Experts of a small language model.
Size: 12 layers, width 192, vocabulary 32000, 20.7M parameters.
Experts: 8 experts in each of 11 layers, 96 dReLU neurons an expert, 2 picks a token, a softmax router.
Training: a variant of Muon for the experts, 261M tokens.
Below are experts of layer 3 (counted from 0) of a mixture-of-experts language model. Rows are named router (the router's row for the expert), gate (a neuron's input weights, with its number), up (a neuron's input weights, with its number) and show model dimensions 0-191. Each number is 500 + 40 x the weight over its row's rms, rounded and kept within 0 to 999. Numbers have three digits each.
Before each expert's rows: "comes after" lists some tokens at least twice as common just before its tokens as in all text. This comes from a sample of Wikipedia text that the model never trained on. Tokens count by the router's weight.

# expert 1
comes after: "\n", ".", " ", ")", " 0", "=="
router:536447528493482634482465479460543506462490453455526507536508479450505458505488488516546572467600554510451474486547461501530499467454511540523563519527557461480501508432559493461405515453517517502430453519507504492551469507454478465508531468473514458534466458559451444482345537442479455471476507492540469475543581477453496514456504452485526505429528448408486451486512425499455472567486476505574519472495609499485490475454485516470518473526477486507462574503522514465471499567503483479485508491461549500491511482526558547513533503385473525480505517474520507508519569442535507498
gate0:563437568498489535483417466524468507459495514429511450461502495455445462489491492485517500547540523505460558482581497555503488454500493511471507522543517496464493503426492516528488569427502465503412453543464467476534445472518514600541439536533513535416462488576520509465498466518516492450473447612550455559476448526494558554493517507477532528476462448477454540464508456525427462499519488555495462479499479538487494503442569466523559510541506562532498487518529464483452586424531478486467535502509528470523558463452473499621460437490584476522438493473565519473553502466493493539
up0:477421482443478530466479581523563501470510555489550543472522414490536499528493433468508484498482495556556542514459535547519434497500483487531550455462545496494514486430497492456505551473547434510454507554516570453442558502465489557542467517490438467436501472565500591585477563561465408502447518491472479528532520543505500513483570483437485520430575412434476513425474507451537546478526522492494448535507443527524496510440505557535529469453495510467492522494495510459557448509506555515484513455454473358473478462483489519448554525494489510555531525509504546480472528548515465508
gate1:525498468565572484531513476535416499473534465511474563546509465498526471508508467519504505489516417461501463543497470504570480438547503500469472519475476474433441498564479490421510468502486508502489474517507495517503455448493570512526404551514498479452411517573515507533494515453364581463551421515493486486501564575534432557509530558511529442531514461493479507502513471469459492410570448531470431534515563484526517491431480502503484478524557541488580529401421491434525479442562523498526544483527495521544566481422460473516480523482485494482482511483548506507477472525560464495
up1:480416435491500489497518434524484478516588534454497459446461455483508458468489489492519542516514477495461505536476482505418460494483545494479569519495494540505486496550565437535564512486463553481502470566471581519506550490428514547493503559511474447441497516569558563529427512548510531449487459515463505516519501486514513481393461536472488489477599448555454540468495409478407492509449525490499509481521519500543480537454505497495526439597468503511531548570559535506524482551481505506477557534499426533465399466536411580511501508503526545549474504435496478547495532492503450432

# expert 0
comes after: "\n", "-", "|", " \"", " (", "=="
router:528502553545486421547427502512509491575477481466503479511438532518496524485481523432459430554496419485575480489479590511479512509451454449481474494518477489513449566512423520494499485441505495529518503437508443559425472513504550522514477533590536487539513549457524577497478459418513564475523508585470465503500532501584501505469617534520542550551472459525425533558508526438490474423512525471434562442514469526495552550437473430479481509493524452467514559542504551421508522465494491541423477567514522520467503493498448462496497442516480510497488432475506478527463525539496482493
gate0:513444478454496396481510440549503525535413449485502445474472546481500485427481592500534486507506477525547437492522549476460536597504461479453545534480456525544560476495508576555508501461476507496480492533581508500467490503501505487528478522458424477457495559460450469538458530539543443445485450507578494448536515489418502555446440480508517511482450490508549460426534407525549434511497480460503496487557606488482516509490491467465544494560502508468492509474452591488442453524509522535485555432528533488461503508541482578469518436515548579489439458484482465450502466548542498495
up0:588468473484499459516478508475464479513508480438476508496479524488504489481517481487500531532464583492465448475411447485493517488500501483443508557461491493536538429476453496515547463482507467520485547600496461534512589462502493490523557462510505542448547489584514536517457496529448483557541545476435562568548560497487537469542546587441536552446564518405508604476499545481474474570495516461508452463506550524488473508440479497512468436539492437536581491516526519415556534553493551576531458493457480565492548477439466554509440561529450544483479490475493495500537487509421510485
gate1:470510420482510475542537504543469423574452531550500539552529473482494520449416494571508498457556444519518434500522523459506591515491550479510435520484456556532459475507511491564472489484494538609437499472461513539440531507501500510572552468495511493515506576447488528499474560437567568538428501555526507517491531547486566526528522544504551448520538489483534530509561503480536532519454535502479550478469529553523546509521552523543517529470495523515567514539617488472547498450447526569508504580510541525553507496523524435552510485545578536483490486431518416463564536532503520513
up1:439489501487483505417547437462507454542456551476519486433478524520479446523411506484496448474522479443478548459447501520542500496502487465448509462516543476587487508488580514499506542394507473497456550425477510492538550505476557432492515521575542474520545490494505574486517495496526555448540493495497534497512508402494493525495528531475481450524414536477464500484564448471478448466417442481574499470505455480436438529548522517486545539511508494477456504464529515446456498487475518435545538469521563469417449470446456515512566523525450448561485459474510525561391546482539520569

# expert 5
comes after: " the", " a", " and", ":", " The", ";"
router:493478426477514419451457487514514541483596519507485501471449560524452509487585526505530475490438481471454581448458517493504525493513535520488478416489517531564511465494419480536489532588577541416494446567473492462501487545512488463490483494550480487438473577501468532501525504444488481553432475450536534524452467498541477409558486496528400527527551507538573513507513537583504502478473470529506516476479490504515553499477519427515515594516522479543480459528478474461500545537480502491545423505489489601479499490530541431456549504475485558473471488602447476498513544561485477550
gate0:523418551431514505530507502442520487446500473533499487422457481517509438514479513529482523444534467494564569540537510468538549483560502498449513482523488590529575544401500491448504475536547527466529523456546452530554458459578523481460563507442521555435471472521464517544539537514518450533533477479486450487514538531476544482493501493473469433526489460503481477541565505425501497448507467457515410522548526472503549581516522532493491496495561529514473489479511496499451388467516477462474557457503481491391444505525517551479448439466553471493592454470497372492512484485481517484
up0:485468565552506587505538468507406441544434450493488466532471486530472479481485465465548502454477504549446533472587512517517553496522498464538453556536453500524453497475539453560527434503519439538474524463571509531565477445470462557530526539561516565477422487483569458555489416478486595470494471420524568524544513494503452491449499487512534483526478489505430435471603502507509488500535478512530468449502477505479560479555510442499474525534530514561491444445499488520394585530433473513461578507464531493478522470442519518527466530505486528491522531502557471540557539490461488490
gate1:501503502495581499461463397547482521516502540518538525499560389548483522531510442511483492472472551519538505482571548501538576517544476445519519588486491552473502537506536475522533503467451553477462487533544511432514558515475501505506534485492489506468539576536550469529503537479378424466456541502538474540443550530557472495519495547473557544538547515511514433541465521453543591511458534440489559507430469502527521540540454508503520487477540483541489514474494495568504521522538535444544529521541606490464545488534455531477526443569547549497500528482404457430496522572471482487
up1:433474538568450503521484478565504520491492533505432494533532526463536471476553584530496450534516479551501437502528459460447484523532494448514454537480546501462514506425479493541538536453538531484483450476532480413452537541432565472489502455510492562416534490554521516518467487443487479537443555435479422523544543552488469542506408519486472497511476492454540519581440427508475551509527492487538409496558483499408474521469394438556504469553511570464555534487482451485478439519516536529468537501448465462499555485484475526528554536438506537548476506539541454538513502472541556498